python train.py --num_hidden_layers=14 --hidden_size=256 --n_experts=64 --experts_per_token=2 --d_expert=144 --d_shared_expert=192 --hidden_act="swiglu" --moe_layers=[2, 3, 4, 5, 6, 7, 8, 9, 10, 11, 12, 13] --router_score="softmax" --normalize_top_k=true --routed_scale=1.0 --balance_loss=0.000367 --balance_bias=true --router_z_loss=0.001 --init_std_router=0.0308 --lr_router=0.000983 --num_attention_heads=2 --num_key_value_heads=1 --head_dim=128 --vocab_size=8192 --norm="rmsnorm" --norm_place="pre" --norm_eps=1e-05 --positions="rope" --rope_theta=10000.0 --rope_fraction=1.0 --qk_norm=false --attn_scale=0.0884 --tie_word_embeddings=false --parallel_block=false --init="normal" --init_std_qkv=0.0377 --init_std_o=0.0 --init_std_up=0.0377 --init_std_down=0.0 --optimizer="adamw" --learning_rate=0.0014 --beta1=0.9 --beta2=0.95 --weight_decay=0.18 --lr_head=0.00805 --max_grad_norm=1.0 --warmup_steps=366 --schedule="wsd" --decay_fraction=0.608 --decay_shape="exp" --final_lr_fraction=0.05 --batch_tokens=[65536, 131072] --max_seq_len=512 --doc_mask=true --train_tokens=447900000 --max_steps=4635 --dataset="wikipedia_en"
Below are experts of layer 9 (counted from 0) of a mixture-of-experts language model. Rows are named router (the router's row for the expert) and show model dimensions 0-127. Each number is 128 + 24 x the weight over its row's rms, rounded and kept within 0 to 255.
Before each expert's rows: a language model's description of what the expert responds to; "comes after" lists some tokens at least twice as common just before its tokens as in all text. This comes from a sample of Wikipedia text that the model never trained on. Tokens count by the router's weight.

# expert 19
Infobox and table labels. Field labels and column pipes in infoboxes and tables, such as Website, Spouse, Elevation, Scientific classification, or No. overall | No. in season.
comes after: "-", "\n", "2", " Date", " Preced", " Year"
router [112 176 155 122 126 108 123  87  76  95 161 106 104 161 127 124 125 120 145 110 118 109 127 100 111 141 126 158  77 151 108 126  99 122 133  97 118 100 136  94 133 145 158 122 149 127 159 103 117 131 184 116 149 139 120 134 111 136 158 131 145 110 133 158 163  77 141 106 131 123 119 130 118  91  95 102 122 134 153  80 148 112 106 137 122 119 123 115 142 139 112 162 123 112  94  99 114 160 115 116 138 109 145 156 133  81  95  98 112 128  95 115  95 138 121 131 126 128  78 103 137 103 128 162 114 154 150 100]

# expert 5
Section headings, years. Wiki section-heading words after == (Singles, Reception, Personnel), digits starting years (2020, 2022), and line breaks in album and film articles.
comes after: "\n", " ", "==", "===", "\"", " ("
router [113 147 154 126 109 127 154 127 118 126 134 108 116 139 136 136 123 115 141 129 131 108  89  91 119 115  85 166  96 145  89 148  63 135 133  93 117 105 139  77 131 150 144 130 120 109 128 107  97 139 128 121 147 155 101 106 120 154 161 126 137 116  92 159 118 112 146  73 170  91 115 105 140  66  95  98 103 124 161  96 143 130 116 156 107 113 114  86 124 154 143 144  99  84 106 121 107 140  97 117 147 120 164 150 158  95  91  98 115 150  96 121 113 130  90 164 104 112 108 101 146  83 136 150 124 156 148 101]

# expert 58
Word-initial letters. Single first letters or short first pieces of words, such as l-ucky, l-unch, ja-mming, plus motion verbs like went, going, moved.
comes after: " ", " S", " D", " un", " P", " re"
router [133 141 131 123 122 122 134 103 116 109 125 113  85 170  77 120 149 113 154  91 116 101  98  86 139 108 114 156 121 157 140 131 117 162 127 118 133 138 139 101 119 148 144 119 142 110 157  91  97 136 134  99 168 127 108 140  90 118 149 128 145 113 105 118 120 121 154 102 156 106 128 102  95 104 119 100 132 126 161 148 131 141 115 142  93 110  96  96 146 135 145 165 100  98  64 119  95 151 112 121 159 110 152 124 161 118 117 117 149 141 120  86  99 134 111 180  92  85 117 102 144 103 143 136  84 163 168 113]

# expert 29
Preposition at. The preposition at and the at- start of words (attaining, atmosphere), plus when, because, despite and colons in lists and infoboxes.
comes after: " in", "-", " at", " In", " University", " con"
router [116 161 124 143 105 115 141  95 121 125 141 106  95 153 119 153 164 138 155 120 103 109 106  91 107 125 130 131 102 139 124 130  91 170 146  76 109 112 152 102  93 146 100 101 123 122 174 116 125 120 158 113 150 143 156 129 127 135 187 110 149 105 102 152 172  90 141 115 135 129  95  99  73  78 115 141 122 105 129 106 147 153 114 155 128 109 150  98 150 137 153 157 117 108 136 122 109 138  94 118 150 127 147 141 128 131 105 107 102 201  98 100 101 122 104 151 117 117  92 127 116  91 131 146  92 154 159 121]

# expert 45
Spaces and hyphens. Standalone space tokens before numbers or words and hyphens joining compounds, such as whip-tailed, Norse-Gaels, hook-like.
comes after: " the", " in", " a", " and", " of", " In"
router [111 126 133  99 118  92 142  92 105 119 139 134 132 137 120 156 138 113 143 108  94 115 119 119 137 106 119 143 118 152  99 141  88 158 130  97 100  98 130 118 100 167 162  96 166 125 161 118 141 140 164 110 131 163 129  96  76 167 118 136 148 122 106 148 142 110 137 107 164 108 144 113 112  58  96 115  89 114 136  99 173 132 128 133 115 110 102 135 126 155 139 166  86 107 107 107 105 155 112  92 146 118 124 169 160 109 121 106 120 154 118 117 103 152  96 161 129 135 101 120 143  88 155 146 119 125 131 117]

# expert 59
List-introducing words. Words that open lists or relative clauses: such as, including, include, consists, which, who, that, and sentence periods.
comes after: "s", ",", "es", " such", "ers", " were"
router [ 95 123 137 138 110 108 133 110 125 135 144 117 102 132 120 123 123 122 169 127 115 117 144 109  96  90 119 138 115 132 111 140 106 151 148 119  85 124 162 102 141 120 150 128 137  98 167 110 131 141 149  66 152 146 121  94 101 156 153 130 146 108 114 137 139 100 125  98 156 119 120 109 117  92  97 102 146  76 133 116 137 157 127 149 117 110 102  94 141 154 168 166 102  90 113  83 124 145 122 121 152 103 148 145 154 106 132 104 109 184  89 110 125 126 117 147  91  83 128  95 176  90 153 116  97 154 132 107]

# expert 54
List dashes and headings. Line breaks, list-item hyphens at line starts and == heading markers in infoboxes, season summaries and See also lists.
comes after: "\n", " at", " for", " won", ").", "=="
router [106 157 143 108 107 125 141 105 108 103 148 107  87 152 117 147 134 116 153 115 106  82  89 101  94 108 122 144 126 143 119 158  79 152 141  92 126 124 143 115 129 157 161 125 163 109 140 115 147 165 145 101 153 127 108 125 132 153 122 148 157 123 104 134 136 111 147 116 152 127  72  90  91  92 101 136  90 107 160 113 144 147 122 171 120  92 105  95 156 129 129 142 125 115  98 132 125 157  92 127 143 111 129 144 138  99 106 117  93 128 105 119 105 150  99 129 132 143  91 104 127 109 154 162  93 191 121  89]

# expert 33
Nouns after the. Common nouns following the, such as family, city, island, government, country, plus ordinal suffix st in 21st and year digits.
comes after: " the", " The", "9", "The", "1", "2"
router [119 157 162 119 104 112 144 121 103 131 120  74  99 166 117 122 164 106 140 108  79 110 100 111 119  96 119 154 107 149 115 161  82 143 146 102 120  94 155 110 100 159 166 143 161 113 134 120 118 151 162 101 137 162 132  98 108 150 152 154 126 121  97 135 134 105 145 122 149  97 117  95 102  87 108 102 108 106 146  69 155 143 129 171 121 100  97  89 132 146 154 119 130 121 133 116 113 157  80 107 121 109 150 150 130 125  98  98  97 155  87 117  89 139  96 122  90  70 111 138 130  99 139 148 114 140 123 111]

# expert 2
Table cell starts, compound first parts. Spaces opening table cells before numbers, plus first halves of compound words or genres, such as folk(tronica), hard (rock), social, fan.
comes after: " |", ";", " a", "|", "-", ":"
router [114 163 179 111  86 119 162 145 118 105 135 126 126 141 115 153 152 118 148 113 112 121 104 102 131  95 122 173 100 157 125 146  84 148 141  90 106 115 131 107 118 146 141 133 136 109 138 128 102 143 160  94 165 152 122 128  95 149 153 158 129 122 111 124 126 104 143 110 165 107 132 106 118 113  98 116 135 102 161 126 120 144 127 130 101 128 138 103 142 154 160 121  97  98 105 108 120 143 108 113 120 108 139 155 147  96 114 119  81 151  98 109  94 167 113 154 107 130 122 114 146  87 133 156  97 130 151 107]

# expert 44
Line breaks and headings. Newline tokens ending list items, table sources and paragraphs before section headings, plus heading markers ==, ===, ====.
comes after: ".", " |", ")", "==", "===", " =="
router [116 175 157 100 119 130 156 125 110 133 139 101 109 154 110 134 140 103 142 103 110 108 106 113 100 118 147 160  76 154 110 155  62 158 150 116  75 114 147  92 109 127 154 149 140 122 164 128 123 147 127  99 158 144 121 115 108 160 158 137 178 108  83 143 174 103 140  90 168 130  88 103 100  71  92 110 102 125 138 116 154 142 124 144 125  94 123 115 139 147 144 135 111  86 129 100 110 155 120 110 150 119 138 126 150 109 129 114  90 151  97 112 121 173 120 139 132 119  88 125 139  89 130 164 125 159 145  97]

# expert 21
Year and number digits. Single digits inside years and dates such as 2024 or 1968, plus some mid-word pieces like i in repository, li, ct.
comes after: "0", "2", "1", "9", "8", "com"
router [109 124 175 129 121 107 149  79 116 121 128 114 106 138 138 154 153 104 152 100 121 101 135 127  95  99 133 153 114 131 133 159  93 153 133  80 112 113 140 113 112 108 134 115 133 145 143  92 129 116 137  96 133 145 136 109 102 165 147 133 161  95  82 153 151  88 170 136 169  92 114 115  90  94  84 111 132  97 162  87 161 137 137 144 131 103 110 127 147 150 124 150  69 106 105 105 112 134  89 103 147 111 152 156 155 124 112  97 104 152 108 124  88 150 120 159 119  99 107  97 144 119 149 143  97 158 136  91]

# expert 1
Headings and foreign script. Heading markers and line breaks after Wikipedia section titles like ===Pacific-10===, plus bytes of Chinese, Japanese, Thai or cuneiform text.
comes after: " =", "1", "3", "7", "4", "6"
router [129 169 128  82 115 100 144 115 109  98 131 120 104 172 108 161 141 117 160 119 107 110  94 137 124  95 121 153 113 149 125 163 105 153 160  73  93  96 137 116 110 133 154 122 129 132 158 104 118 155 123  95 162 149  82 111 115 167 159 135 152 101 119 124 140 116 141 122 170  99 104 111 103  83 138 114 142  89 136  90 168 162  99 159 117  96 117 113 141 153 153 139  91  78 122 111 113 135 101  85 152 111 127 132 160 119 102 134 108 154 112 108 114 150 100 134 100  94 128 122 142 118 136 148 111 164 145  95]

# expert 14
Sports table cells. Digits and spaces in standings and squad tables, especially rank numbers at row starts, plus position codes (DF, FW, GK) and Total.
comes after: "|", " |", " ", "1", " (", " MF"
router [ 98 163 151 134 121  82 148  94 128 138 130 116 108 165  89 141 128 126 145 109  88 116 117 134 125 124 121 129  95 155 103 141 105 141 134 106 107 106 136 129 122 162 149 112 122 117 146 120  92 143 143  98 145 121  86 124 110 137 144 126 120 105 106 146 135  91 117 102 152 104 115 111 124  89 114 119 118 120 145 118 173 131 131 136  96  94 103 103 137 145 149 145 113 108  90 109 141 106 111 101 152 117 126 153 138  86 105 132 113 173  80 104 112 142  62 153  99 125  88 122 114  94 154 123 112 146 140  90]

# expert 36
Digits and of. Digits inside numbers, identifiers and table statistics (GF, GA, Pts, populations, CAS numbers), plus of in names like National Register of.
comes after: ".", "1", "2", "4", "3", "0"
router [119 161 151 141 112  86 131 122 114 125 150 115  95 115 133 141 137 125 158 123 122 108 107 122 121 128 133 175  94 165 117 138 108 152 149  69  63 116 152 104 100 123 136 128 132 108 130 124 133 130 152 121 159 153 117 111  93 157 189 150 151 109  94 129 180 101 125 106 145 104  97 104 128  57 129  96 122 112 119 131 159 113 135 152 113 104 111 115 123 175 139 149 125  90 113 134  90 141 106 119 163 144 149 144 132  85 129 121 118 182  67 119  99 149 106 149 107  86 121 112 148 135 155 159 114 156 157 102]

# expert 13
Parentheses and clause openers. An opening parenthesis after a name or term, table pipes, and clause-starting words such as there, which, However, following, due.
comes after: ".", ",", "\"", " which", ")", "Population"
router [103 131 128 142 117  97 162 113  99 116 133  90  87 160 106 152 161  93 133 119 100 101  91 103 101 104 107 133  93 168 133 148  73 125 157 108  81 122 123 104 122 146 144 139 146 133 169 102  90 152 137 118 152 133 122 126 105 137 184 122 171 113  92 155 160 116 128 104 152 121 125  99 114  96  98  79 142 120 126 113 151 158 122 133 113 104  98  83 162 151 157 139 112  96 111  94 121 145 127 110 154  78 164 145 136 132 115  85 100 153  95 126 102 162 112 139 120 118 110 107 150  77 171 161 104 130 153 125]

# expert 4
Leading digit one. The digit 1 opening years and numbers such as 1835, 18th, 16.9, plus mid-word pieces of names like Fitz-ger-ald and among.
comes after: " ", " (", "–", " Re", " one", " re"
router [101 155 136 126  93  97 119  90 113 119 184 145 117 137 119 124 151 120 155 100 110 100 112 114 144  87 132 133 118 167 104 130 122 167 138  81 141 112 138 116 102 140 151  99 120 117 149 118  93 130 166  98 134 146 126  90 103 134 141 147 172 101 135 161 153 117 134 115 163  95 111 114 128  95 120 101 129 136 167  97 145 117 116 133 127 113 137 112 155 131 161 175 105  84 112 112 133 130  98 104 145 115 132 168 158  86 122  89 121 155 112  99 103 151 122 121 107 105 103 127 143  96 160 169 126 164 151 134]

# expert 43
Digits and time units. Table pipes and digits in years and figures, and units after number-hyphen, like nine-year-old, two-time, one-off £10 million.
comes after: "0", "1", "2", "9", "8", "7"
router [118 144 157 116  94 101 153 110  95  91 124 112  94 162 111 159 125  95 141 114 112  99 108 131 112 119 104 170  97 159 117 171  67 149 156 128 120 121 144 103 123 158 159 119 139 112 127  93 108 147 180 109 173 130 102 114 112 140 177 124 136 109 118 130 149 109 153  94 150 102 111  92 115 112 102  98 124 112 139  98 135 140 119 145 120 115 116 109 129 163 140 131  92 104  99 130 110 119 102 114 148 140 156 159 171 107 124 123 107 162 121  89 100 145  82 140 107  96 125 119 131 111 118 120 117 137 130  91]

# expert 53
Word-initial prefixes. First pieces of words, especially after a quote mark or hyphen, such as al- in almost or also, un-, non-, multi-, human.
comes after: " \"", "-", " (", " to", " of", " and"
router [129 125 173 146  95 127 104 121 102 101 140 110  89 129 116 163 161 119 148 113 111 122 119 116 119 121 124 139 116 155 111 142 114 134 141  90 108 109 168 120 102 140 142  87 170 105 169 128 121 137 168 125 150 147  91 114  90 146 160 135 141 117  92 158 134 138 136 123 144  99 107 102 119  86 108  91 104 105 158 109 159 125 144 136 104 128 104  79 148 156 151 179 115  99 102  95 119 170 103 107 133 118 122 180 145  95  98  87 105 129 124 128 128 150  93 161 122 129 133 117 135  88 154 103 101 177 133 121]